python train.py --hidden_size=320 --experts_per_token=4 --d_shared_expert=128 --moe_layers=[0, 1, 2, 3, 4, 5, 6, 7, 8, 9, 10] --lr_router=0.000852 --norm_place="pre" --rope_fraction=1.0 --optimizer="muon_variant" --decay_fraction=0.571 --train_tokens=1099000000
Below are experts of layer 8 (counted from 0) of a mixture-of-experts language model. Rows are named router (the router's row for the expert), gate (a neuron's input weights, with its number), up (a neuron's input weights, with its number), down (a neuron's output weights, with its number) and show model dimensions 80-159. Each number is 128 + 32 x the weight over its row's rms, rounded and kept within 0 to 255. Numbers have three digits each.
After each expert's rows: "gets" lists some tokens that make up at least twice as much of what it gets as of all text; "comes before" lists some tokens at least twice as common just after its tokens as in all text. This comes from a sample of Wikipedia text that the model never trained on. Tokens count by the router's weight.

# expert 39
router:118157164112103144158089168107115050101072096107129147151137106115125132121166151172156129164149143111145153174122107142105138127085086147138162174140076129096109167119078083120130135073180130060139072119094063058100096112136102107141106110
gate0:085111159109146081180082172060162149104109085114066172133085122121137114098140088130121072104212082121083163089140133121131097155117173143102068171150107119084084177134061086097179131176154130148133083127111138096130098129133124095158121109
up0:166179134176142110111152101130077127161100118126172171142146157092155180073131163182107122097094128098081120129129073149150127161115116148137087143084159110157066170148159167130133167079090123137144128118171076185158187175121112141078087150
down0:115122137118101169139141126100116125149117097133173092201145114105089171113129142118110139094172151153122165086150053078081117112108153158118146172140128105167012168097168094109155148136170147163150104148097134168133134111148123081130125107
gate1:142147104119124112104104113138098195106089110221169089167146185156118104091143106120165098103115147121094136109105147161122120114109132146123197147159137171125119129152100196182122121128116064078105178146119174096191124135151093102131135118
up1:121086137101178142120085128138103129132116124098184140138106110111148126163108140117077138147107136167161070133156103096156111127143096149113114124138155135103120162153111112128062133143107166083152123107046114067147065103111144062140121121
down1:100132136134089147072088142121148110133082184172117142165089121102125182154134166069134110137111132161159075179095099117163094100129122113104092126129099147134097090159113170127143129102101181134155163142101103110129207155165131083090098093
gate2:130123162148118125188139157123165066178095138148118104144168149116151076152169158118179137100070107118121098113188145082121123141147160094101108143163108137124100149078100156103121187149135151167142141164133030109096156132109106095133128113
up2:107098126100119116163160138096168104091121100100121149136150147105106078058117128109127182142107128096073140115117150078060221157080157171153096145126175132149126110152127113065149181149157076123138186050103199149125123157105125083155130064
down2:149139089169115148142158121137118160164159077121069160114143088158071175118123108149109175129156083132109081122058147124136176106126154133118179128123120207079128107127074130085103223122119146165060126091102113167104122139110101142107127079
gets: "\n", "/", " \"", " ", "==", " ("
comes before: "-", "\n", "|", "The", "==", "In"

# expert 33
router:079055131120114144131198090100088131114100100150176116101095155165151096176067062116105071117090199150104130145125101135099137181135164168105136073146108074093125122118148081124115099150076125153147147172141151133150059073125106109115078181
gate0:146096079053153129151082082143154128137084087175152089143112085143143153118083099138139092119140128059164100186141176109150092156115149094133172149138105139141126137160193138132168053136128087110127158103136137152106112125087180068120123072
up0:181088118152090101117174096138166137146093131139120143121124193151146146132131151109129146121084122101170070140091107106076140141176114127112110143143091135167132171145158116114115079144116105131132132181125098166129087114185165100150096131
down0:081193143103097126121118139153078130133136191125105088130168176124125074129118092129115160143069161165048095133136140156075146153137141114105152123098130101161145145131126098137119120119119151137157119123114176143155132099176143131088141130
gate1:157083146068118139143089111117144173085096122110111121168165184132173126122132140119108155120153106180152112162156111181101096154208115103085107111130149178128143110117236120134127085099134120106107115173142110136119158189192166103111136142
up1:216107175110137180112126118156152126145110133107127147158161121097171072159051148094120124165153142154127158171127187129178138142150135166102153071183127098120088048059072115069161216162167128131126136143100103118157136080127153099132127063
down1:100138107114094151149115148108058113085140089128147114129113140163022176131135063093180116084109096122118104181130152101086182105064110085147102150161140087142116043124085116150126159131093101109140150125084174170088120152127090111144066095
gate2:172147153131101107131204142097082059172138132072179100186101120140132161153093136133148188204108134116123090156105156107155106088061148137171138139143094135188078104197099146103105088085100157148141177150138073126118133117165130095095195108
up2:114180120072097134113184121191191156105127065109094158142084152105081146149167188099133117191156073160125165082128158092124110112110128080131099135163134148179116118136158146147133097157151129156109126153155138103082082144133078152137136122
down2:136182083119141112138118090119071083133131113169150126153153119161130157126135095128189106132196139150127131142105146133113154112093078137148118163109139057141084137145148184109138100142192069112156171118145111062110152147118128079120134095
gets: " of", " in", " to", " for", " on", " and"
comes before: " the", " a", " to", " his", " in", " her"

# expert 3
router:127143096117115132173121096180166059131069107135078147165136111106146100154104138169120139132138155058155134178087200108085104098080112124194192138101136136125095157145134067181103150145178146059116091139141133071131099136118078142098086156
gate0:113125181153141118092155059160108103112096149080052110127102170165110099072089158095155120105158139074142151121161138097198175107101174168171102129085086130130134180123127094143176128126084158100103093174120144086194146113184194123127109073
up0:124086172124155135128161189093072151168086048136157087090141188045127144098109125164095084130106128116040130108144104105134133110156137073189155155121150100163147112124093127085198154106147130167117124135156136155121138171091085138105170130
down0:100105129146116139129122129148145155134091145141110139096112165103108111128153088083109103171179092090123140101091154128099064129182140126105113160131109133093116134103085111130106140147058117108103144150131162126099173178092109108170100125
gate1:090147144153083107154164093125099186149123144115080181098096124135151193125108096170142093085115141127136110125125137104102100118125153124205066087138110061066123133160129141121126090111105164183090168093108155122120120139076103163115163125
up1:143108100096146171131145118172123152194171096127106131138166110086146126102105116158138127125098190077164112148184099110095142146196161110090082227125118103117094199162139121060171114104083146138111092109189173132155130071175063082164137186
down1:089101128150119204138200093133083124110188131143184123199141174149091163141101130209152184144123094074165129102115121196201168153128145139128088092124121103161151152098165150087111133068115161150114058137180108174122143151147099162164134149
gate2:101104138062136048111148122114115131183109108143147108085096132140158095136098144112129130153136157127086206155129117133152127112133055136186170121109106170092114156086144127104194178091108084155111082104125103110168122132174116121137159190
up2:113170123162101151196081135163095084118182153169178107104146089147064102142187144120088101150146129143156108090115174103140140144106158150192108132144107079123128091160163144168119134152153164136121111106043118157133080177112137101099154151
down2:153021101037118122138139122152135160128188107135099108153147195109082151110152146093174148133123136146116166162101164083156195097173124105119112114099139150113210097090121062150132182082098071130149084102135141122094144140096129139134110106
gets: "\n", "==", "===", " ==", " =", " ==="
comes before: "\n", "-", "|", "The", "=", "=="

# expert 21
router:145160153107146117096157141110133137146112138140120127076168166174110056098202126068126150093132145122086119108151089140122114113144126154119078113124204155105082184116121152097155152181155107081165144100159127097106135129134122131109127134
gate0:187081146065137096207093165148061126118125145128056127099177136092147071149121103136173147103140121115080169117164098203147153167099139145195155132127114138117092098039142125130120134105142116130149150148108116081115139143080119085073138097
up0:078204089180136107126137166087172143182149059083136107066162138138132142169187136143163106147105106120131175142152136116149063149120214170152104115136154137193131127206137107139146119093076170122136139127122131167130132140165136165198086133
down0:097108129082152193128084064161092177158091083128118146117127146093135105084177179111164106089161147143162204110134110132087173165136124135131206132141131164119140113158088140156115156176179138087102115147108140101092152141093164102143164106
gate1:141145092098123088091157146158098129129112092184112184089176145099135136133122178165158070090178129076111161109154138135144153137110123140148148157192188129186083099155175179112120067136153135062117183148136122104143118084107191101124054110
up1:184103183146143101174102170189132172115081139131155154081128104132168076103123102123120100068115064145136197133158114106162102114139098150130122133133124133114139143070100163140112046118199132170157132168095175121163104046132117140070148103
down1:173135114153113130089124117128073098112083109126116147117068060196067104180104178141077126100095169170150130095128171125160118034071085116098105105132147057103089145150218169118131127163103122163172142151119132099132136140110099151108115096
gate2:147129097126118112129131161167152133067076104089135115106090121129156123175131175135110155109069146096202151164134112100088214173095136112096041096214141132172105071151128202079101108122139107138116130139073159110108089152111062124148156095
up2:111104140135179126113072090124171120164098117152097180099139142163132105142080145094128126168170112131157120081084102153110132163214121131086069122121134174079193109101068102145145140126128113144110169113113149146131085093111121156108120122
down2:098129129156083138158136167128136113135066106136150153071133175094133180110148114121152142151118140080140125078176127158114107130089161138124107094104141111162163124085136139081103127121127073137112114121163105070098090142065142167110143117
gets: ",", " and", "s,", " of", "e,", "),"
comes before: " the", " and", " which", " but", " a", " with"

# expert 16
router:148178134154114111125109137131106141183126153077156101127167117115181125130149143081172149151126196137150117109108103117113110136151135186116195136149102140088124048148137080111123132137158105121120078083166109122100193206109149111146172106
gate0:175083162161097166119089106145092152134134121151114155128070149114175157045166119090097142144147139127098074096080069117144062121087150064153144111181147139103092124107126148134159152137126107133139121127128117155137151142148128109080104195
up0:136167121162114126105135067152145089101135137149125132126107076121108152077131123136148103163208180145132075131097117090140112134125138131135126171128139115108085204147168139079133087113121145130112151165156107140146117090132149116072103101
down0:138135063146157148137110162096110057140133093139129101126155106182124096116108110134238120138115121144148186162148130168053153112137075142129082202082074131083151151089083116142139083066137138148170119175153156100089156146102137131103097140
gate1:108130162149113081159117125131151144072134146123175123167117145120103150136105142126115107146160161119156120094131172168126109104167119137115166213155125117133139102162171111086176114241179158109131138163138151221073191144108163124154080125
up1:094155114069117109124099136088123144110186081148159114155097119153213193182100127093119105126130137067084200088080166176096136163145134136110159114129115141131141134151135132110160119109063094098156071074169102141153149131126115177092105087
down1:123158101097108075093085112131094186104160117099120087142134181086149118113135146093120153117166178157142120136132071080187086086108087182133230147103140125112135177139130028134095132182145050081125155094169156156134080082121114072153132163
gate2:056180119110153153081125173198125134135093114097146133129161051142130167118128139093137131121136107155162076110108186121117137090126162151131149166070137206055062165105140193103097078113101070114131110161065135121138129110118139159077110110
up2:188154127114075057179103171079139130121156138135146097133093157084120128123170134146127133172117161144151209123120116135175148193170101143056109137108106067172168096134127166152137154120158145118142113101214090125097108072108130102126101144
down2:125123133129145174099167122171092127115153132112061137088142096072127151113135129111151121087143081119161086122122120179106137079125152147150131171088062164067081134145083124126154027167123108156119087098118131096172147122109109137150163141
gets: " he", " He", " it", " which", " It", " that"
comes before: " was", " is", " were", " of", " has", " had"

# expert 7
router:169113144072162128128174088134096148148110128166140086093136144174147094092130128136075112112119167162033119136098135109140139100136151152140151100147104084118074208135162084135094116120098120162106138178131166136133120091097139074116080165
gate0:124138148167137134165119164121163090116138111112117074119176130101138085095099177108173104123145085112133114159111122143131068184129187095145094095143144130143122102145133116081124156167101103130113147109044121100092111156073173129135160167
up0:117116127169135089097135126177107091102147130137124083062144154146158170136145107153139180155107104084101137128140106147132055127103136056164065073097128136094110120141127149160098199130161189144153136191111123148173137104158078167123093093
down0:107132142070098091176135117171166120080086138170137130170138120110095029089169137103157174122053157104121129093085137171121138116128133108127061107164085116121112085168080144082215133121141155127111112157131112076070116110108160131137132114
gate1:186170078121177165161166123066108148098139153083112211220105146100153092112132166149126152205100122134153111112120134113099172109151124108159170094185161143170180080124157130108153172097083128112110160120127129142086161118107126167137084101
up1:165129135115076166087092105138132086074172149190132138143069118112138086104092178147178121153111102149091123113097112095161105150089116157095142112159132151140129100105141091139167115116139087090091097093156092095060107097104155137098089131
down1:157147096132117101148119095103099128154155124117138164098144134129154075153141113158072099143075130104099119159094098111126101096147120113104192173164141078158099191160146125186116155117044108149123129127117099136153149112067171096177069102
gate2:135153074127150150108105119159162172148121177137140134064148111116151164085160128122130139158082141101171166165136123213116091097095122125078102116121077143155181148095181097124134141216130149146086155104142147156134129118111145145107114149
up2:137109139135152149117056168115171132089121172101041099106190113154104132136162154108147123116130157111048141180080152080118164109109198093122114050134205113091132142158074116162108113145078104130130153120170117155121097192150157156103103153
down2:152151139135118155127195106165112102111152098108145060109136125104148129128081124070156165111143193156115161119160090120134139150106115187113101106099133081081092126157149138088111148048125085131098097164097148121151141136076117144122139133
gets: " in", " of", " on", " to", " for", " by"
comes before: " the", " a", " his", " its", " an", " March"

# expert 43
router:143159116089155091078148134131093137205090136093149122096182146144157124154173128111157136131143211103077132101103066161082032166136146160082151108130165127123130142126118064094112137124068173110133118149166115103121129161098133135135142119
gate0:115138156168143071134103159116148117133136134148116124113164097099110114118107069127067123166124140101156080122107120099091063179139129053121152108171134102210102105072149140150100095104103106105142071178170147142097130160196159135131104090
up0:084096122054126149163141121128122147117089110142121129181101143066109162092101145148089119101097141193129098105163106137094122171105094071138134146111093154130088130162128162069086144118168100132095138145083145153089095171146141136145090037
down0:065122152107090129104091154134156151100109101100128117142085101145060071116089144135150107120146088123124103162139128121110112053093089062156110124114110119106068146155164087127146122103138122170133132134190137129097108140108125121161116050
gate1:129117116090158082140127100107110162144088108093145143123133144130093181184077110058127100170176140125148067169098123136101150150132134094114125129099166182124149157185150121169126134130115135130109134140164126129136122147109161119152155173
up1:146123126124136134065101121108135171182142111144117166180179193153111168088121126129109136118166107141158149164161138112129158142114113068111124122146114205135136083121123125094162177113074089118130166143138104174070104097112096108125113178
down1:147212054139141128110114163167095117117111156125103164113180125133115116138109161175125137110075125113125162094180186130173123102126112092128081151157140136102145132147153101154067111170123148136197120117111151131089142111151122139135141136
gate2:087074069132090122106127135070046151085073149123091153154124158146113170117155123123189176119137055106146157137108106185118123140158136193110115119138067174143107095121098078085097068098134058112124164128091121138099129124183158092094134053
up2:142095116152046069161082142112097165127125102096141164090121161105132110099113097128154122099101189119132091093108076198124125210128095103091115112136103146142122124200173171075094046114075136117109102198143062140082124128156122141128162142
down2:112142174141179136160143130128160114132092154125055153121098150146117116132119174125126123143074125104122084079118078116193099133061165152135155153070134135075119109126144084148114137123175128115147141160126141135191105109106181095109092130
gets: " was", " and", " is", " as", " to", " had"
comes before: " a", " the", " been", " was", " be", " not"

# expert 40
router:111183155149175111141154106131178089136104115129039142111120109149131175096174101143083101141092084062090133113164196132140186108127133142192172126094187051119094114181109093159083112172146087174122113143139120092131139135131128149119129152
gate0:120093119123141159119151058160092160125094138128131109152111149127155132057117148117143144134096115111089121097115111118113078142114134149140131113139140161158119121079173129107096159168114170107137182079078120049119111102161181084126152164
up0:124159170134141091160183181100149153125138069056102178077182069100088190150103125100078112143158188111142099083175154048094124122041111077180148097101091173095109140125097097108176130123109155111106150114104148119148143108115137151127044114
down0:105129076102127131120123143096188115064120075139102139158139104098129192090147128082059091167142107112176146132099205098140110109183141107171143175082117139126159163147103103089120140193104095185141115160112173101168097150155141160123178096
gate1:102136083098078115154147143169133117081122114104129121143139100106049121184130167106185129079142147162109197139080099142124147080179120167137114125117144140157096113018107118098137097131169142137126200120162184104132152191141139110047093122
up1:102141189156183140117151149124168101158120146186099119083148133119150146069147160083114164070114126084201063130100156097065131105122116092116109126107180173176171132151169123145168134161095121096102137127122103147128106077106153149169129145
down1:155123151167143178162155121103092116115167131123139182137110123151147097142178118180121068137136106146102162102125147118152158149137138100085125160093134146146127149164145164134164114115097129105127149144088074211087094120115157144153111115
gate2:145134140127106096143119107137125095133102116128113164167128078160163133171137158126134125123133111085113128126094149120116076110130137092144114148086077174124129114156095102108103075139122143101104109085068163152153160150126217093162112076
up2:074041125187191132184166103133139136103166119101152120149091093121141125078127078180112105152138115081144120117118099153115103119105155060164164119123101131139103220178124103189173117160175124146164170124137172108177197101075146128098100158
down2:163138118110120122186056095084117095132130082134137093139114137217113157099120096147205147090126127079132075102138183140128129157171172120099126109113157152173143078151125129152127143177170148126086136104132118177045137084116131130152127153
gets: " |", "|", "-", ";", ":", "="
comes before: "\n", " ", " Candidate", " 1", " Votes", " Date"

# expert 36
router:178188151167165160143102140129163136132148080146096085146174181095128158137092087116112121171153155100128136091117191144141122138139133148151191135102118167150164104149121173181082152119130170097157115114077117129136134132123130061116128122
gate0:116126089122167094153059090136160140118111179085087163102174146091103170138139122083112179117152160085081171104120102193108146188120150108073123143153096137089117119113142140070082147209140130087139085125176099136140111145124120093109087108
up0:150124126148144189171137063148146186114087127124105130111131126150147204127143132110134158092120153165131159139136123100132123142120179111068128059150160084044150107127082154092089125097107161158082235172133100101111100115102132157136105111
down0:191140110154150131097088072147116138090133133162147074133130142128155192150120143191124085081110147101098143199102089132138153133060091145109142133157131141154158133085140149107094057061157162143106119138158145158124065140145072198097125128
gate1:174099144068144185115101176133138100171113161087158159113099104079149124124076088101065112111173162150128161155098141140120132156137085125098133143124152138171178119176130135107123114085088166086157107126057156113165107170150156158102098136
up1:117175098154115116158144131081205178130113168080113113152130111099119047136152195145125096195139145107139033165154098093127164132149104086094077124179138132140164142163155120141130107103149154107112083091183157151122079096185169187166078115
down1:108164117060179130089088147140082108133112116157083108150141085109135092185125147092107070047061128150166125154149167080165094092137123130168139129121125076183177092119167090117127137113106178113184150110167134132186153149151130166095114163
gate2:134107208169150085123065107095144134076183090166092117100106150097218110132134078174091152150138184103092127113158189153115164177087133094151109102140080145114148077132112061073085152141104096119181097117127144137130087106096093078142140114
up2:079103106109103137139089099087096148168153123134112057151125167107189122141145071111163104136157168142183153049161066118107163160124103113149139180165147138210176086100103143105067117087175138135123097180126125122114090097112162136115135193
down2:145089094149093139065055115072116125087126166166131123097130118093129148172162075120109157150126101161105092077190157171192122113167123100134133128124112161121109141149115146109111105180094119122117116106162137152143150093091192152106107123
gets: "\n", " L", " 2", "U", " W", " T"
comes before: "|", "-", "T", "G", "R", "O"

# expert 18
router:119165138153135165083102084153153082139109042114112103084142087106114142134136139140091158127157154144150151139141152115107092142170129178139162136145079126133169097147156115165132135133118108058138111095130188108091117097113115123159180088
gate0:162119118117138140158103058165066065127198129162190151114147115116149157136144112097167076096114105131194164142124081083115152193121108104141110094160133095170134130117130107129092082055116113122177160143093103145118115171130111121135143197
up0:098134136091121132179174069146114156151127146107147134155177195129157059107107147106072140152113153147091102146104085121118098117118190172151130111105115100070154053114145074091144162156131081129151078114129155109160093168180142150165075124
down0:161096158120069116142114140117074116155086118122133189095143169123108191188053158104093044099127130155176151208095087146145160152160106117095149100132076065150154095106138138129175130103134128100128091102082088168090125087139108176152124140
gate1:180100103189130138161084144138136087100134078099125139116139159088160086139106156126138119097179143068137089080135149076121153152134117105149132166093112158138138077102100173169125120197165174144100125142148166180132206140126144092109152157
up1:178115115102112057056142162134136120140076149152169164096159097198117126127114146072076161130152145108139128116114092189127082122126104165097113121126108164146131166115137162108101121151146148108113076134138100150190176128142131208095153102
down1:132126122124128134138106102127129092099155128120076113111108116113122131125157110117137080176143094116255163141121141135150140115155152117152109099134144144128137110142092188128119154138110130118117121119169148032122146136125107101102148121
gate2:127175125129127114142130146152151157103103194076151117096090061069121156106110090116150096086221120148095119168125135092167131127143108160099145109148117138150097180069170148204053141104155162094162179087118128122119111112104145078094132084
up2:195130154112098139087143107139164109128116127199144083139101113138166121143086129146126090197106037126146143139100126119099100099095194104067126097116101120117121119124183062100205180079079133164163082061096157199095071096102087164140141094
down2:104105156103124099111115129085100149196139154101076110154136107106150136114164137134099116124109116165121112092171101177143048117128138080073125090175115034151080097140145153141179139099125130154122165154134157168069128164128158172108151141
gets: ".", "\n", "s.", "\".", ").", ".\""
comes before: "\n", " The", " He", " In", " It", " She"

# expert 46
router:102207168135132128166099092136096108126128178158114137173165126119086109154136180131161135099109219131094144086215156061139147127133159135098140136136117098101107147138094175115121104135115050128084125146114113144143105193100144096107056117
gate0:106182181040111065121123127159062118153078115187122152100160151053183104161128136146200130066170145175105158170215116104118092128117114131078063147160130121120174133064122111098135158124152088134131184101156127185126118125130096076105151099
up0:135118161123149085148121108127152160121123144128161202179169131134136147186159081125144124111097106174084113119052099146192117135147110104179144122146104144131145065084084141084129133146126142111098125071098117137162142171056114105167104123
down0:083070159098186090138128127046136090066187147112076106152129118140081072165098133152157150149136128131118072098147133104202154106162075115153078131136121068128145119059165163140070130143133129144160111030106149110080107169074086148127152126
gate1:118186088156125105140143177098151152137175073086122101140118119128081111144077117127123086086133177106144134152090124123101076182096196199133179189155136094109133185082159160108145211106140119120090155159134148140089069107087134135096084128
up1:149145157117163138134121181099130157118128094148102115101130148134122137104064177120085108092134160138085102097076116164120109117123052100128133205163108105109100092109100108178099168089153045133144068098113083125129108169145150161151099142
down1:080145113185155164059127107092140136142106086102155038152175113135131060124115170096143111142170120134162074059134103159148099145168136111142181170134150170094121154160072062157095189139103140196181140156118155073129150163186106125075116103
gate2:149140174113180116154097092165074081136099174151082148126140160094094097141139104127163084048122160159096130190142094119096067159140146124108108238154184114130170160108069107093116162089142152128182177140174099131167141108134131159184098082
up2:184135116131169133141145060102122103134137164107129104174149142116029101170142107132122150164141112160102114129120066162154085158075095143099080146107073136141140130085121098115137083144144159136054168107109173145116122096136219161060122151
down2:153167123125144140126185115140142233132134145137131125132169111114107148144132103128122161118153117181120130170115140145122099137126150153097126168103097078130127134140097134148093122144092105146096120069126185129122114111128143075120174141
gets: " ", "-", " Party", " 0", " Votes", " —"
comes before: " |", "|", " ", " •", " votes", " %"

# expert 19
router:161133125058155101109149147143066118146097145094121133123114142122169098148143136134164118093148215124102145155119058129082069161160114127123147100088160074095093161071116074073110155121067152167145125172146081161136120101070150160144113144
gate0:160111159093142105109160132177096105132111137110107138125109128112108088124130149077070170097158169176099151144111123097127103098150191173120081165160168109096090087122126132144122197142123138085183116136117076223170084153120142140128134118
up0:139123136144191130151183244133141133111120107078145194092148111074114097203127132124149078119116146094181155087057116169132155090144086067095142115159068129145154082092098105160097150038131131107139115117046084107090099122148144100151127134
down0:109125113082108124089099105111117152141136168117162106137136115097150148154142108090100091084162109082153127161131096125127151106123172128131136116105091114171122100106095111110080195135151222072104195125140139191129087119116110135135110075
gate1:112129149165133100135072144136151121148161107119153144163097122087152139105093106128170138102146144126068128132145128085188123133122122067118098139109117047145162110083107109152116146070142149251156132071139130155136158135129151157139090109
up1:159183124147178083074097142130093135110128154100080160114126173126173109152107120160114153153119134127114083118117120112198123114157121091079117116135062100125151117088125087070112184100177135119157117159149139068117099164097131116102106146
down1:124088134140183085159151115190106152135132123150088155105137126112089117108091128098081128131154095144087162173122164122137086086118138071171182200041144177111143134141166173163160159113126153091140123111107106109142110127119148121133102167
gate2:136112154118094134110099099144083141154139098181178112122115175104179104111068167144118128140183092110192173232108168142143124178090091098138154178183189131132157153097102149143106118146109161068178113150121136154133145156142084130145112149
up2:087113119101110118107153086119113184104129098119120164200168166075130111130138164126138174056154135146073154151146104161178109158039118096140085144140111165200151137128101168199164091154150139096113098196169150068110094121119134125178108138
down2:145098111160081183115126100159108159086102133105193088047124146095162167094152125141092100110107137118117130128164129122126052107083148113123139177144142086122105160198149120115140095118199160091177124119121087114114066071091108120110074111
gets: " was", " is", " to", " be", " were", " are"
comes before: " a", " the", " be", " an", " not", " also"

# expert 10
router:094200136105112129081157157123189087175112129175122146070183170171141098104148130115129155151135167088102142115154092175097054104164113181108093056134174126108099159145146133156117147166123123114165137151142080030114156158134119125139170126
gate0:138183078139101150120102149105124139130129126156102155115115056122188149154119136131119112149112132087121149124088161120143146110173103131165126178178110052119122080105167153115110171107179050093125099166112129113142156153159164192164123079
up0:164118118115130148090144166094115134121095116111123105119108107108145173054162163167115103139150153137112142139135069175148141146133109044114122077128135134136088165126143117144163132156112084183153032155111114135117166170140102149143048126
down0:171158120126103142153160168097116167162149091167089094091085162157078120117081157139125163107077078184163084135149117158094178131160164103085068115131079102113132115165148193116148136101058124173140127173158124133158090096131133107061157127
gate1:150156109148122166064117161123156089176122104176120173150102106095169107151138157139185136143188018124142103112087138140120143179114077156168130125125138100120089126130172137167169136126093109168159143103141127000159107151109126121125193164
up1:114180130106196105118149099100135146136142144102190104116175114120181136121117115074123126141114185099089070107094141140115130121151099145087112128184108120090112135085126085137093065081123120121151143148132114104104168128151117118135089143
down1:159113106183106114160131129127062120122099141091089101097119125167141168126173090119071147137131092162152117126086108129128150144140133094168170136099186112136123102121114213118136102084104111131164184114230173204151171164125058196120098055
gate2:080108160132173143114099092161091108124092163147167074123145099132131140109115108143189133177183134090204137119137121152206114128121146119111143125164065080146140135185182180118084140199069084083137167085103082109104077167059173108134128114
up2:115129123137104141093100121101102096093113189169142204125093127158088153112083148097134167137159090089134160187112152109099106142133138087086146121169171189161134092125153206146129139133109153157085121117145202128119125104160079150154131158
down2:123106116118109178113192183111116120169119122142080188106200141118132120132115149150112124156175117162129111133120173163123102118119138133119141119121096116086140165163174162124178193133179109125151061147120121178098184166117160140132144104
gets: ",", ";", ".", "s,", "),", "s."
comes before: "\n", " and", " The", " which", " but", " he"

# expert 26
router:113123184167085146155118129141176144100129103053073123141144142143099184144121116131088206139135208145107136131088143106169148087078169168104185144104125151131114143164150162129089128134195094138138117142114141146133086168152106115092073138
gate0:062140142092147076156151177125150068130103069131037112171063103109134116120126163097146083144091156109084101072144129134135169116132134143170172121163112118138131137091158127140139098111120106099108143157186080152114151222181046174112150109
up0:058139118140125086128151113162120132085141138118124131207148166146112127127140158152128182144180123156167131103090139159103069112154104138136157134075186097131124197121117098094135081142152149172120104054156147156157110089054154108153162097
down0:184082112098153069144148117130124139141128105098087124112107155129070176185108119160133143079163076114154121081114147142056085112168141101122126084153098140129179106108151114072131167151077160164149134129123145076152077138113109073170123111
gate1:171149120120152112223133135165116105115095130114175115150094174100064104100149140090124066092185150208115074127211108133132108110131103099103073187143144134125163137128153093131152147073069186120099068129120148107154131140117166144077086127
up1:130097135188166138178119103095128089116138140129090084125143113186137175113165129109083107109134171107191103174132091102092149078109151144099109060171115187050159105122085139157096160112195137133125113128088100105119145163098143122137135189
down1:075141139176132148104122157097106166143074096100123129142125112111146166165171082186082095074100062162185119177087139096093161130123100094198129108182135115135154100115106147145177195144100059157142155105131093070193154135129173105151128141
gate2:130128150125099073173158167149131091117169178076168099078094119146071145102110079108097181094156100093114048107080091104133095141111153125154152125159105167135144128131162147097079101092076121143055101102132086114085136126096207146138150170
up2:140133085116098160107153178079118114135176145096091092094120171089106163162095140104112169125171165130128080157099149139159169152090126069141140130141065179119149083113125154116075134084068137127142117134136113122102088163117124119145055164
down2:085117110142147142091143146162138149099114120113094164163144157145084090051078118091134068133095101110131166119146093161134114117126150157182146080122152161138087154154136104108109082179130138078169177153119137109140160087130118119162162089
gets: " ", " 0", " 1", " 2", " 3", " 4"
comes before: " |", "|", "5", ";", "1", "4"